Below are experts of layer 4 (counted from 0) of a mixture-of-experts language model. Rows are named router (the router's row for the expert), gate (a neuron's input weights, with its number), up (a neuron's input weights, with its number) and show model dimensions 0-159. Each number is 500 + 25 x the weight over its row's rms, rounded and kept within 0 to 999. Numbers have three digits each.
After each expert's rows: a language model's description of what the expert responds to; "gets" lists some tokens that make up at least twice as much of what it gets as of all text. This comes from a sample of Wikipedia text that the model never trained on. Tokens count by the router's weight.

# expert 36
router:463454468517417460486482484479460506494510436504485473494475496503504478538532494480487498450450459466515502495493533505512462499510450492518521503480509505456470525471472503515517503509494520512482516506517497518490478488507489480480508495550491478490519515481481497420499465519525514523499513525518494525493499487526519499530483503512528496498481523516508510484455474486503518492506472500460535516444527503497490512471486531485520541492463510521487491466457467539509498464468439
gate0:523487487543503495521519525506460466495501455511509510520489517506473531519517481513503533500471524553491510495531515478507576526490516474506490500466534513481479529480539472491514467538461478530535456475504494516537523500466492509482488468509496489473475493486472460459465514528474471510547491487511478556456471490500516490512505476501551497464515540474483492434507512481506512484469498441476520462483536479475507532478473486529516505506511498457490462501497489495484490517518529
up0:525502515510481525476526506481487530507501486479499472490497498513500508483518497510485477501517533507483437553508512526503480490499484522490473490491456511522510485507471506476487525471533537500456534478501499471459567537460509522575487528480502516513492570482505502512503484472521540450490485510460534476476475491509471475456523587502480512469471486472469473491525502497508489509482493520502479496465500502488483456480535462534521504508464489478503482520468471505536497491483468
Description: Word-final consonants
gets: "s", "g", "r", "d", "es", "f"

# expert 32
router:452474483481494488529476505490485499466490481519468465557476515503494514523505511496484516468532451478549487563482560503483516507451522519476541511516514509540484523469454473502514527510494518504481525482540480484531473519488513486497484525511506470504536489476464511489470520515469526559514491441498467506471518517467512482504513509474520467464509497498553501466482506518537494528488522511484502526482486534503480499447478464480475509494511476486500522457474479534531479500508537
gate0:525527452452523493504503525482533506512445482486505483512506475488517497490495485477479513460489533511517442554476515504528513536507447516488503505520540527486496491482448483446503534493512501503480488535483524516516503470477497511463483509485506511526505528461509538538463471482464555482507466513547517561470528511516469492459546466488476490479489509508503530464526488478496507518455501508479509513468541500484507468484491490458499520493544498489479525526470525507467481514529509
up0:504537519474456509516512502525495496520492503496476494507460479519526532473480514514504533503468448539495528517522501513504477521526497537513526475459502483575481514488513511497515489507523438510523482520507463534510445512541486503477503526519506529478493529484487510522482474534494537495516501458521512477496504471531501463504505487555455516452458467538504500532506506530509529496541506516536498494520524493462452515500518453502511486519522463482492508541556498519552508479516499
Description: Vowels and line ends
gets: "a", "i", " |\n", "\n", "an", "o"

# expert 4
router:509493512496461481524520504463459516522505443510522482521494503489548517490525490540501505465468490520512516494518547536514487483474491489477474490496493502484488489446506494525527490477502506486492479476572507492476554546456496503494490535537499486494502415516491501495519466516514477524504490456509518512480500444494505492570464540504549531520501492523510505476486486486496500540499510467484531512517475478528508528536481515464513540538489459535496473519523482494525503500529487
gate13:450491489545493492490496532500427531509497503496496476501518529494533530481471484498477484447526489486472522519493536491511532492482495500474493492442462485472491475489522509506483480554479459528518534502503523513509452438508523521504509520512500511516501506535497485504560491496532504513513488479501503477490542457490515530489545474485516467477511469468508562506500520495504491504501519463497512503430557518513511476478459469483487542485525479512536485538544503494483526486509510
up13:459490525485537480496483490479518519494509461543507516522502500467510511465478502491508534487462523533520571513535498480483504462547513519497503453516469496417509488518482519494537460449446491442457517481531496526508484493510532483557489499513510511459488456515525498520456507504471486539511499554491479479528511512518489516471535506527500505487510519534488506471497535504518485532471554523472485515506482475483478501497497536512475507507529481511472495484516499531504504493492484
Description: Noun-ending suffixes
gets: "er", "ers", "s", "y", "ter", "or"

# expert 18
router:505487493457427504525485506511457522475493497485506507535472514520521476478475502486489485504521498504518486497556460506532469442482520501498481478537519498515493473541525494496495496494476524492501457492478475477503477470419482485500478489501490495537469470511478478499500486505515512558480517466528489523467504443488517465483476499462533488483492486513528508482525497455495518542518490485434539505452488509519488478518470525512487522522501519482440463498533500492542471514484504
gate6:482518475433471501544531500525458554490469513505450546522478522507481503505507504446484499532512487464481502475501480460552507533487528495492501493501470512546508482533506497527499487500520502494526476548480477536497501520518471498513490495503483499484499502484475475513536547505471448538491511510517514450485502486480520484518514501522517485450482498475488503518498508530554536474522454520476507528505498527507540486507530521517504497478507452537505466504500485527536481488452563
up6:487469451469486493506490483533522481522576537487528503472533478501527494541531458543440475511451501490497518506504493494549498485510538489484438493493450517506465481524498455524489477501503502490513490476476470511504469513510498479532499510496505477543511493465530533522489498476495497531453502493455539517526522522486505545483498520502507532495495497523450474483468534473509517522495477530503544494476506479485510512469516511477511450475521477533506547518492476522490484475508469
Description: Suffix ic, symbols, spaces
gets: " ", "ic", "}", "\n", "/", " a"

# expert 5
router:486472498485476427517518509487477521498553481514457487538541460495526512484520539476473463518467491509520508534515503528482496471504493488557514459493502451521527495520458514523496494523476543491519481481505493539456506507499477501474481573500459513535457540515486509518520523520478473523497511508499486513476530497512494507476516509464529502483492489526539510507458489476510476524498481484496520500509524504477512524517527458497513524473478580535504491513465517536501494509459471
gate4:525498521444476485498511518490490500511495487457503474526530459442500541481496542530506487523450454486489492505561501466510494465449525513453489493522446492482518494476461502455488482504548526507512502541466504495501547509519494501495517493499526507486510511503506501508487510468502506510497522488526505519514478476483513522464513512469517531475464488555486505531528513538539521464440505487444477484496482556470528502476502478480523532489474508493516519494458531524476507480512518
up4:493513506481519515500511524550508500515513490519474505484493514505542490476486488534512540528462494552537514429464461480484558496489450438503526473488535513496472499503498518510515524534498533507552486533497510528524471489515487500499488506482490504489486515499513508472524487488496485519462478544518480484468523510518507455512497492448505487519506518505515499548501494485554513536517513471501561534557545483521482458449492508502528507506541485470523465512533509494500506494520468
Description: Past-tense and adverb suffixes
gets: "ed", "ly", "ing", "ff", "ated", "ely"

# expert 16
router:488501473483513520529445528463508481486499493494456496512453503466539491526532491508511535517514526439495500476520523511499491506501477494500512488458499480518486506463511480519486538504489479508483484469547509534535511523494472470460499510491494483493482527497460516449579509486515503524464509518476452474515518474469496463508491494481499526508501515485523488503492484491471502524501509488480488519504530498488490516489530466497511531512507575565449457562530486539527498514453513
gate1:520506474452487538496501502507490513531508502529464489498491503534530514484526501481546521506482512488512469543483513502546497466537552518484536490461488494466476463501419526535494485506519543502503477497464480522550465501486461528469533472469520482493466506494542510532535510478509427513529502437519498477533543506472480482509521475520531523504500466500490491445500515487479469470467516505510488504530511500476508477479529522502514486489496497483492523502526532493508485488511465
up1:509493496491454516529488510492504504492449527517442506507497493507485490563503466473486520482525438464475476457503545531516491521505511503495490536528492484498544526488492504526531504503513483535490525507499516494487500493575483507477516505474496461508523503496462492461506507536470522518472519522504490518515497536463489539551501521483466512495490521486489498526478528507530537542521525508477486534518522531492560482534510488514509493449443550501497494480506502470468454500462518
Description: Consonants after word start
gets: "m", "b", "j", "f", " W", "qu"

# expert 29
router:512453506501515520550492515467532509466482463480519470525510560500454443556512480519483539516510519489527505535497476502501516501497524484537530466502475501495485486499483512525538518511488464506474495522511449508535538533536488481456483516477499491510472527499528493514464481518508506474539544474497499545513503476477492501479512507494489541522489476518496543477508478488544480511494474477494502502471511475511496494481500528528527551466511499520442510513467506517536486561479446
gate28:462479491497515496516530520465525513530533456496517533505529506502523489498527507499464513501488490537520543545512527494536483510556490463479525544522469499506510471509509511510541489501488531526523524511463533494471483508436513507474466495465497484555475493529541464520452496494512533563542472506537480549489491517502435508497527529448518504490486513469508453492516495499530478496500496504499496498535497516490510490487482504513502512548509452501525506483500493540529475523523478
up28:503525485471510507536481488494493461537518529484442521518510495462476476497493468545487506515503496528505455540492521515508512531506496481501524497489510453532523538490547497531534468506502482502479506530548511446505496543467508518528514521533563508516485501532497470483481492511493467471502554497472489458479503495539495477534507533500514496514485524454496515488485495485492524505478500474502489512531461494539455559491454509463553456514490443502487502521517470518495475510511497
Description: Latinate stem pieces
gets: "ent", "im", "ion", "port", "ition", "ed"

# expert 30
router:501505464497460470483526506516477515487513483501510507514475478476497520484569500507516535529438501481508516493531539516504512466521447494524540490504498511505513512507459487511497480454469469483505424517512504503506484488525506523502452497497559498525460521482524530483568491555478513505521503457494523544480514482482526440495470523512496497527455485469487485529487454514487502501488497475489520513472492481534464483505468484476526520522512484470494488481511526528499555493506508
gate0:516501502482473516528524514497465523448473529487533480529510446522553486511517468485471480509477509536473482533503551494507502532507526483498512512468462485480495421492534511499486496489477476502511489501469497466493469479528541502500507505508495513499483470552450538517474506476498473563512461491500510533473511483494521535474528467561490493509500468524452466438512508523527513505521512474496534506480483525512538519486507518518511516483493503511519456491479467488523524483535516
up0:496473479462479487500525454487506502479484515481497519494481527527483512490499472515505507501496506499515489535559519541464520455518480472542471517492543522424541515489451503515507521481482532513495519519468480519527500468476538513516513465504455446510481496518513465470491538526480433498502490505517482481497464523467481468519501507493542501521513499486476536527500517519496501490550511455446529512457457524473504510499500511504522517536511451518474517483476502520486475473476497
Description: Capital letters in acronyms
gets: "y", "S", "A", "ir", "I", " I"

# expert 0
router:498479491497534470503535502452520511508557475514477458484517516472481473507498511501471464514471499483495523499511541553523432495511482488506515519482488499492496484509518525504521515502473497508510467519519488498510526521520505511489439479489438457510473476415467488510543502522453520524474473446514498538537525501457512453502523515478517470515491470479526475509508470527494511523482500499484476533501521476497504532547494511488499484493495506467510493480505534555500494494460541
gate3:507522532515490482532486489484513460491488459527511434472525531502527486548514518489481492494499501498478471516480557504491535475463514476556495488470504488476497475512481524473511490463482504466500516478486486477511489447459545523508544501460510554468487491505519524449531494492493501490504508493537494477499493473497523460525504517499517528526532474509559490478456513542454484516486491471505478518490455513497499518486534531446531521492515489496474522518455514514486541462505515
up3:483537520506492531511519539543506503494483463538515515505487487491532494484468458545526517434500501528543499505498489502505543485494457505510476485478484483464523457507523484525525505519532489517520501487538484520492527532478454478530483512512511515473462472458526502531536526542481508519512506536477482473536537491524499479460483491498510489464495498485507542480538505499517495459499530504462505473525501469447517443508519496492462543528491528467517488543509477508529503496462453
Description: Word-initial capital letters
gets: " A", " E", " O", " N", " K", " U"

# expert 28
router:449478515497489468519516507492483542475524454463501467506498545461514480549549476527504533532476467500484510521542563515462529476486505487501489454534504490539477510458563476548528497503476506478492509508477490495518488525461499516485474506528491473473504487490516497494505485512507506551476462503506500535522499494493488454471529538499493524547487471528478494484519490509472495516500484487475516533464517454538479508496542510545501481494491540477440522488518481509501499510511501
gate3:484480546497495485467503496507453535514497459488480527512509497485562503529460495504492478508525479554513458496520508502505489498461480465496502506512490463524472471522536480532498523491509541495503468475492510472477502517509496494497489518520530488500470424450547479479493516448491523513500456491488503472495512535476515433552510447503457526488536499529493506528460503501518518495504519465499458501505494480485490530477467516498508492450520504492543467521515547511494467481476502
up3:467490501488548508502467489537440538524502507487506509495540487491524463491486544508454473478522466494486499484547508526469525515504473518486517485511480470522492494493498470474484509581508495481497510521504505480487517539524489514554475493501537492548489495523529495510508498481519491492512512517498467460516514503532517462508516457506489496504501473519503519493467457477510545482556509496527481502508484431482529488470482527499483512503499471526525443495476473443508442538475508
Description: Spaces before numbers; re
gets: " ", "re", " it", " It", "up", " there"

# expert 8
router:456498484484482470503421500510481509481481518480499477520482555475513466531527502507459484486499531469534523479479539512531489468485480470483528526499481484517495498488499501489531521516516496494487489499472468494510466484464503517550524526512503492489501500498460498478549473492479524484455548505504505518495515514506532479555525507449535522512489528458535478511428504525498513490486507499501474511500510474459496521490545476496522544517446519459482470515483506562508534483504477
gate0:498524497485473501491464477496522557508490497537481506529516470536516511490508508496469507502483507461507519509524526569496509510509494520481512512498513496511467516524486469517502496508486529547474512504519474474495533507553447522506509497530501501513537460486522454533482462484504501520487499456486484524499472472509469438516451503510481495469497486501476485535461578506467540488504506515475489479548515522502510508482461521530462489484481520544510496553514473466506444468528489
up0:524533498504518514472535475510524448490531519530464534506469510489511516451524484521516497534514474498500536479508520518504488511498460436493501517492514482524488494474502463487486481512460454484470498485442500507484525493506440508470503504509498531541491469467500508469515462485493459486493511470529505499496513499487472501487560471510467483493518489494515467566468476539492521511490523542501513506488525483483536492456529477489523500529488534458502430476500477521479460476476483
Description: Mid-word consonants and hyphens
gets: "t", "-", "n", "l", "h", "p"

# expert 21
router:471478475536526495505472514448484522489530513469507495522511508479498488491531473457446481481529513464478530469517508516472461467469502488509473495499497486491499500458530510535510492512469471502488457491488469509548484497479501537510494526509467469514447452534457508483518509516516495524513505483471494483439551494483513478496529526501546449495513495516505514473498482539520468556486532493501478499490510481498522501507468507484546498487483507467480503523517490529510537489409511
gate0:494510519495494496512446544509501502487560564494499443516542522494523517486548524513528495502540493478478472476523496533487528487502517529470533510511508525507514524477478477481456488501563473472487518494464512477506479525503523526486515524544531452499502463515515492515531500512505498548458497443498531539504547508464492541519509497526495496514519512480477485527490503522514452508501504477470482489480498482449465520497514468511480487485470489475485482517502498464499467527440487
up0:508508502471515495514554473464484505497472483528459490438453502480481533454491550466488526521506497524492490491547542463484474497488481531552492506513522482519498483480524511497543536468507508436519531482498475445517517529500519493522500493531541502517574484496478483509506507470467514482556544498507493515514495514507540518456505487482478487527493528528479480497522489499497506501522478502499489462448540516499525501535507528518516496496532512486482538506449493497490522517513476
Description: Commas and conjunctions
gets: ",", " and", ")", ";", "–", " –"

# expert 38
router:494475473490443491494536461481410511473558492526504497496491497495538525527509501530485480534524484493518508514491544539520493479466470477503528490522509466531492473504495510532504495515493511462500521490514491505496495520513499466504498515449492454552501486529497506514510522520451512490495493453479516578536494508526491473516497543483541479487473488491508484489491495516520516481475493460472464502436521515522542526475468513485526478506482514526476499528518496515533538526498532
gate3:473513499516503514506489520533437518500530510512514489462547490498541498527531550502495509519499488457458480538488552515551505501458477508446540501503506503533510506524499510497485508519499441482504480534493467508509430461493536489506542461524479486496509518522541505472508492515493525554493482471514510508481520514500483511437499498496551511460498508494455507542489522497461524490468462467500487481551526496500489502508489500513509497526486503482483523533497504480549542519503488
up3:493505514462534472513481498492524497497485472528498515511517541503508453476488548490500524478506522456474531481505485522468490489497488491494507508489477514546486506542526518485500498508545486518452501446526494452519529479509495467486458474537498508502518470492537545526512491516515457543510511506509492506486519473514512508490485469514517491513519504484464533496473507478520428503510565567523525511506472466489478534502547487478518515495498490519479474485495494439453515503433517
Description: Articles and determiners
gets: " the", " a", " The", "'s", " an", " A"

# expert 9
router:539478487475510477496499530480486476504495472520494475486467488481526501559502479497483475491448480464483488466503524507496492482474494480507557444496494455517501484494544460510531545512500489527546478447494504469535475494539485503506483528514492462546509500497472504486517496527531523515535509509520542545483495516515528494509441558464524501526467537523506521472524494536502494508487476479485506527515495494495469497521498451511511533502522496529476448462516515504482544541511481
gate1:517471433493509515472512519477490498504516504531509517504483526476524512491535481551503550511495478493514496489534501539502499487518532529525498469497506494449527475520495454476466525484530507543509506499512513476491522498526451504486492510478513506493504494524539520523531495551508523471548536526504537456509510462491549469473517528516495496553495522507494497504522477527506469501516486466509508538529499486492418501539540493483521513490467554505498447533490495489522482552515502
up1:511469524450480432503479505571520533531483436506480526520486494499534498507513534514473516500533542481473489501501490506488538477514504505472505519540448525513486475499512490486512557502498469455484492504529484491500488496489555524518509507502503480462482467506484551480513477489500521489489503508550481491522467464476502479570486493510509495471527515488502527471526482486477528471489537537509494519479498525535505517520512510509439479489506465500507511492505475485469546491504449
Description: Ordinals and th/st pieces
gets: "th", "y", "ast", "st", " e", "ive"

# expert 15
router:480512485493469475485505479488477510492532491446481503502505525494473527519469531521489480478524492468514468546471494510505520484486538490460482504518530475504497489393497512544514513491527500520526517510525467524528499510514483482499435542526480479478466453484479494513534524497441568497501514502465529499518530481485477485513499488489509531533494502503504507504502478498507494520531479476484489495515520433474530539503512505543516511504484534489520508464481530488555479518466487
gate4:504502499535466488454479505462506456501507520517514498508507501484466534517513514545519496480477488527517466552506512504528489484506487481541526507489519532516475445508519522470468492501518489471489506541511478468508491462531501522512495502491461450505518533545489472520506468503500501558485478499509533510465484516475476513523473468470523507478546465488528481534444460453497478505491503530505514524489507520492526479479544435449570531486510472496509518504528492511498516487500472
up4:531463513449427506459491517505532523501503499494486501442522521482514480482522530522497493472552524490535512495524486563483508464483515523491494461497479460512499519491477527511544527519489533491559521503533489500508494449498510529492497509525494529523475428526503465472517513472538479521527546481487488489484467473508487459515509510487478480525491530487486495529531515520491505470493473532493489516477488526515507475501511475517541490544501512548513535525475545478506510482497479
Description: Vowel-plus-l pieces
gets: "u", "el", "ol", "or", "l", "il"

# expert 35
router:543494490497548493498483523501484498490562480485513469514500528460491493468526480512487534524501521493489471486498492533497502459473500493457533470483492475487467451533534533528547507467485524487490495484482464495498485477505477495540511498516514488515481495505514532507482495550472503489525518445522511589541491468459513487538475476488509499496494498536504496491505485492512454497473513496522472513518474545504536528528474464503531504504434509485448492473518550464514501484499480
gate0:548545531512526487505543482558461506499514495521452470517511473485498494478485484498514473503542476482506534505494507489539522502476491502503501511541489487533508539500533518494487454465477516496534508489535428509531479508493484458511519477514531500469502490525467542537486487499449535513445513449526520450457523546490475493515513487474515477531541531510496548485449522503492503533510495499509495504491510541502516514495489514505522479487484506480481525545524531522494503536499499
up0:491497490548524504516536483498476514489488522499528518485494489514498478523502505443475512510454486564492494528463493493474485486498501536473527513507530478519512501491465516472500501448479539467479512493507530538506486469500501527508570506529502532470500497511504503511559539514498494537487461553464533468481521472467502490514513520455512484490489476482506463538481487531473484482517484502520492507537480497499434498512497516490439492493494492443468475530491492508536483500440475
Description: Name and adjective endings
gets: "ian", "ow", "ight", "land", "art", "on"

# expert 19
router:486527455486552436498507456471434547482503478511493522495418510495512510503508518450512546521503509509510506504486493521517525475495467493512484482528508495466469498504501502520503525467460453532526466489464457548514521516513514522513506522574478480548494468471459494532477484509468540497479503524482499506486511490490506474520491491482483518501475488483510454502486494532493479492455492475496514501515467505476539516491499476540499520503473507520508493528503550522493487498476533
gate8:538500478496466517469464494506506543468488531506487507503493469484515502494518476452473520535502489487472476497484538519521499479490501509470490550536504542488490479545460477456514466503508477495516484521473507473480494504445508510513497509505485478518525513420459472515532554482461539514500539555456502545513528496507538459484499485494491524508499522541530522522518494536510478504483502504503532492517488505477489441478478475504484529519456494518491534512509559471507513518509510
up8:500498443457545491503497494446487474531469506511529556513519536500511537526519480512520494510493486478484499501497515506478522543516490516453507533471489460524496511462497497476491510499457555466477486512446501495485499470506497522531542521515438468485491541467492504463490493531478493475507511480525505486503488457511499510539479475529473506506519508531486488493486485505455486511552532423488480486561496491491510511502514495460481491500509520448509485500455507505499524460489484
Description: K-sound name pieces
gets: "k", "ak", "am", "ad", "ot", "z"

# expert 22
router:468500506513506465550501547496497496469509506466480471558501515514493492504482534506508509505484506498548514517521494505486487507450528503498499517501492468478503518503480522554516501507475492496454513476460487524539519523501450468485479530538529504476480443473513476529494490508472518519441508471522473520481518441477419489504528491483551506500483500529509467452516501500538501553498481465486450484476496477515506491519525477487496502506491499505540506491454470516508464525496467
gate0:509569466519483479461494471514445510508502517486514490469487458526527541467500511507486508476529509512495536493463494534475502470453526504514550474478535471515498510497513504485505518506490518507545418484489519516509455496467540484456483546505522491493551511502516551517497505501484503519514505525512510524539501458463498477530509517491532481494483505501481501467514511503536470436514482519501480524554502515527476490477481466469480515511461488446475522501496492484514484494510510
up0:512471477504493515470464502499473500525542469465459515499504496509524527511503527534447553490551478508518505477527536508499475501507498473524480544513461503491481503534517506459515505562556532463488493527530504519497476512502468525526519520462556509491490505508521471479543498469480534469520472487513445478483515471499517484481500493564500476478537482485518493492486507490542517505503475516489478453518513475516486511511485558516499495515500538540490480495454502482486530523473530
Description: Inner syllables of words
gets: "al", "in", "it", "en", "id", "er"

# expert 17
router:518440500450536524473489537489490508498485499473487476483479498491551503481510481471469510528491481471479516515503512506446490519493457491490481499515484490510483502434471481517494533500475521507496478503481465472496521481504531454516475496492528535468492505517487509537495476520470542537516491459481493492537514500504520469476541491460476495530471488514486520494521470536523455530491502474519514481502511508540496515461523479548523531531477509508535491479549554494508530570462526
gate6:475476473471507468501506502497522479504537496503536506493496485535507486507531512521517501505496535451494495536534511499491491466534535556513526514530476511481537472492483474520468490455475531499474488483491545514460514486517509509507518493515499523518480561461497484474530475538475540471485475458491498524459498500423461488449500504551475512487532512480506487501489499496510521479489529469496464452485548490533503515491476483483508485486502498477454520497553484529449539518512508
up6:441494505480504477486475520510503513528500501538515495512476496493523479452506506484425511515491532528498497441499509533492473535509448550528527492500469527515505501494511488494483485505503481473522507469482505516488503459512483508478501504528485548524497550492522478480485503462505539509496477524505475509533488505482478495496485445497549508488493528516500530467527466495466506507482563493516466479467507505524521505474512488553514497451545450483465500467524475479555553500484504
Description: ar/ay word-middle pieces
gets: "ar", "ay", "as", "at", "it", "ap"

# expert 39
router:517477501490447497523469541501519540449484492480484510523518505434478508546495508473480455490483549464529506524514476487502458521487499480499482497511513485517501488507490518551463501512490496468457497515527493517507474512525466476514502522454482475492485557485524468479503495527489549514464545479470467488509531464474446497494486503491487482516486466476485466466510481498501471518477456487492469526503482479523530486549465506506499507469501495526477533511466473464546460521518497
gate0:469440503536466541502489508478482496506464469442499481520511477512478468526478480520513472477542501489514510540472491536479501526529480478502511520503481491492470505487497508461475507529485510513548494496546499545496543498527500503517444534469506557505494522501569534492553550464468541455493479475443475509518506491492513488531488464465528507505467477491518510497502487523480478507499548538511475518488513510455485513492493500501489481517479539520512481511514480516503481512474494
up0:494548518513495494537528524533511512482505522494440543513494527538498541464467540482501485459465507512484495469511515496531498469487533493513511538457554458442554453482518488524495513475502520494505493514497494515522485498480480494501447504537496481502488464510460515542526489502526507498488521498535533500465478511519507536476518516535495507490518497490481512505476506481489469501520484437530508509478519485537527489554558518518522509489479525451519506479500473460499497472509463
Description: Latinate prefixes and stems
gets: "v", "if", " cont", "em", " ex", "est"

# expert 6
router:431484498509515506490459526492500514482502493481513495507511485499520504494546452502479477537502500487529495503517572510517525491483508465513593497505530486541473431476539429516476517496474498489493515469473484503503530501500495519508447491477488481523489508510531492489505497508496507501493533502437453485503497486517488483495517520480493510497490433478516463484493516470529478521452508468492501531526488524523546512466513538474530517477477537500477488511507476528510523510507518
gate4:504489523517547476482514515461476496528486512503515489493537523465509533481495553531517470529511499464521492539526497484540481483506510498555514514545527497531463513481545502542481429480531518457480524468500513477522467479515468496486466507528460505496486471484517507487522478486496524487490511472477472479507529506518514537499552469462524500498497460485534483495486558490538472497489491528527502521520523469557501491495508517491520524488461486500454516523506502570499480506490502
up4:505516515437501500484503523499521464486502456517498548501488515495496470528516497530536463513482505515481483520509544467504503511485550495523578501523518514427480524539510507509445510502487512505491510493472518519508515505513485495499495481501421477506512506501506465457557544486521478500531517474454475517499491468502502505497516490529459432464453516507499460480494503479521483526520499507532519492495474509514505503496513449522555521500474514511476463534502514517502509490480490
Description: Table pipes, months, percents
gets: " |", "%", ";", "all", " October", " May"

# expert 27
router:526456510459527517485506485444504497500510510506510509537508516487507501508503475500496508547494468505497539500528509561504455489495464533489497484504523503487473452507503509551532493479487488430530486504524481523540520494503477520465509501502504485534450522504477467493516466518514479504536503468501489500471519465451489505554485518517523506458477456456497517482489484494509457525507496482495493516506534507514524476555457539506497497525501483474428443468491492468512512474506478
gate14:496504520488510492492500514533495507488470535446522492494512482471552508550505484513493527513523486487512529533481535511474511540519468515547536470492491516468500499478465432497505501521511502508529547492479505509500526479500526493468519526495516461527464511433504488505501509443497505447480490531466481494463510490523473484539476514477479498507518497492499466514504528517450519497512483475472469512449517490521527471557479507473446535531536514493488479518505461526494489522452507
up14:480527512503486466497490471500510467508521501423489493499462501537534532460497510544499498482493474515520489539487520488512463515503508429490523523523497508468467467464500501494463487459452516475528520519489474525541510505503551520469504533508504502477514485479486478531546529506478480519474481512523486503472510541511483462495535516543462526479477538517442471501484514535508502490512491477481485469489477527481486495482528504480513449431532496515508499510465507499503459511515521
Description: Noun-forming suffixes
gets: "ia", "ation", "ce", "ion", "ure", "ment"

# expert 10
router:475501483467466479571479570495489500515496497511521514522541526460495514526477498502470519519457506456528506547538490487507446449465512533509517509520570494481448500470500529494518488444472489520516504499457501508510507517499471508485467546528509462506463522502486529480523500505453510508509516458471491517543500504504474493510508515492518484510483513514492512509499486526516493499496474500468450510518510520500520523475468487495494542532496492515499542511536547512508491484437497
gate0:434519509482510525544533522475492478542556486487508511525484451485511464504497535480486496516495521481508526485511523471524475540525477498476492456518455533495463517507513508475492450459471547502478476493487527541520472522511502472462508552486519503510500509461465517495512482551466491522491536506516515511497444526509500469519495498500460503479505523496562497494468441516497512453518491526498460462497484503507539522519517479512534512486521507504480506506552505474500495516496499
up0:505545472454495500472510518500480516463506516504486499492502482505494516504464523500558456505504528490474499511500473495455492505484474514500524500512457507560479468546469468471491535478536505459498511492465537503455545527487493522535486471504529475496491505515568517499517509494510534530464501494454456483528492546510556517531477489514501493530498510504514517525511487513502512507474516508493484529469511519489527458475454548527547485498522503528498513476485549522524494559498511
Description: Sentence and line ends
gets: ".", ":", ".\n\n", "\n", "\n\n", " |\n"

# expert 14
router:508502488472532476484507508504442510485488513540507479517528545508536482475507505526504506495474496483461483494529557494512487497473458485490564523482526476488488487509539517533506512486497513514532514543511465504529519502493472544542480517532479505480513502474463569535547504500523515517481470508481505521476536496502524486481494543475507477463495515495550523505499508464465457499500500498462501497464509449489504487474485447549517475521466550513489455486529515492492483507486543
gate0:459542488504488500486478458505490492467536510509520487491475519495495492532556487503507492483525481527539484513535497525531525528508470477499501489520513454482454521497524515514488466503543518455479513522526531528521491507457536504498528514470486533459481496488531502506493472533562524471476493486527483514492482470537503527497501484497477517513484508491566517460496531472524467487526523476513516504496526510516458462524513480475523539492514503473429557482496525543500487467458514
up0:486453474515485523471476442490548450485508479503511499487469476523507489519494559492481515458522478499461502523485513464518507493499473484498515505535435549464501561499494491548481465453490550522506529519514525526452531525497500481487486517485540500464508476465489495497508521508496519486461508472484497475485517487516502524481475509468514467519515515506489497515479462467508488496523486459510512487438480487459477490496500524477482493507525482456465495505444477509524488502477540
Description: Parentheses and mid-word pieces
gets: " (", "e", "le", "on", "o", " \""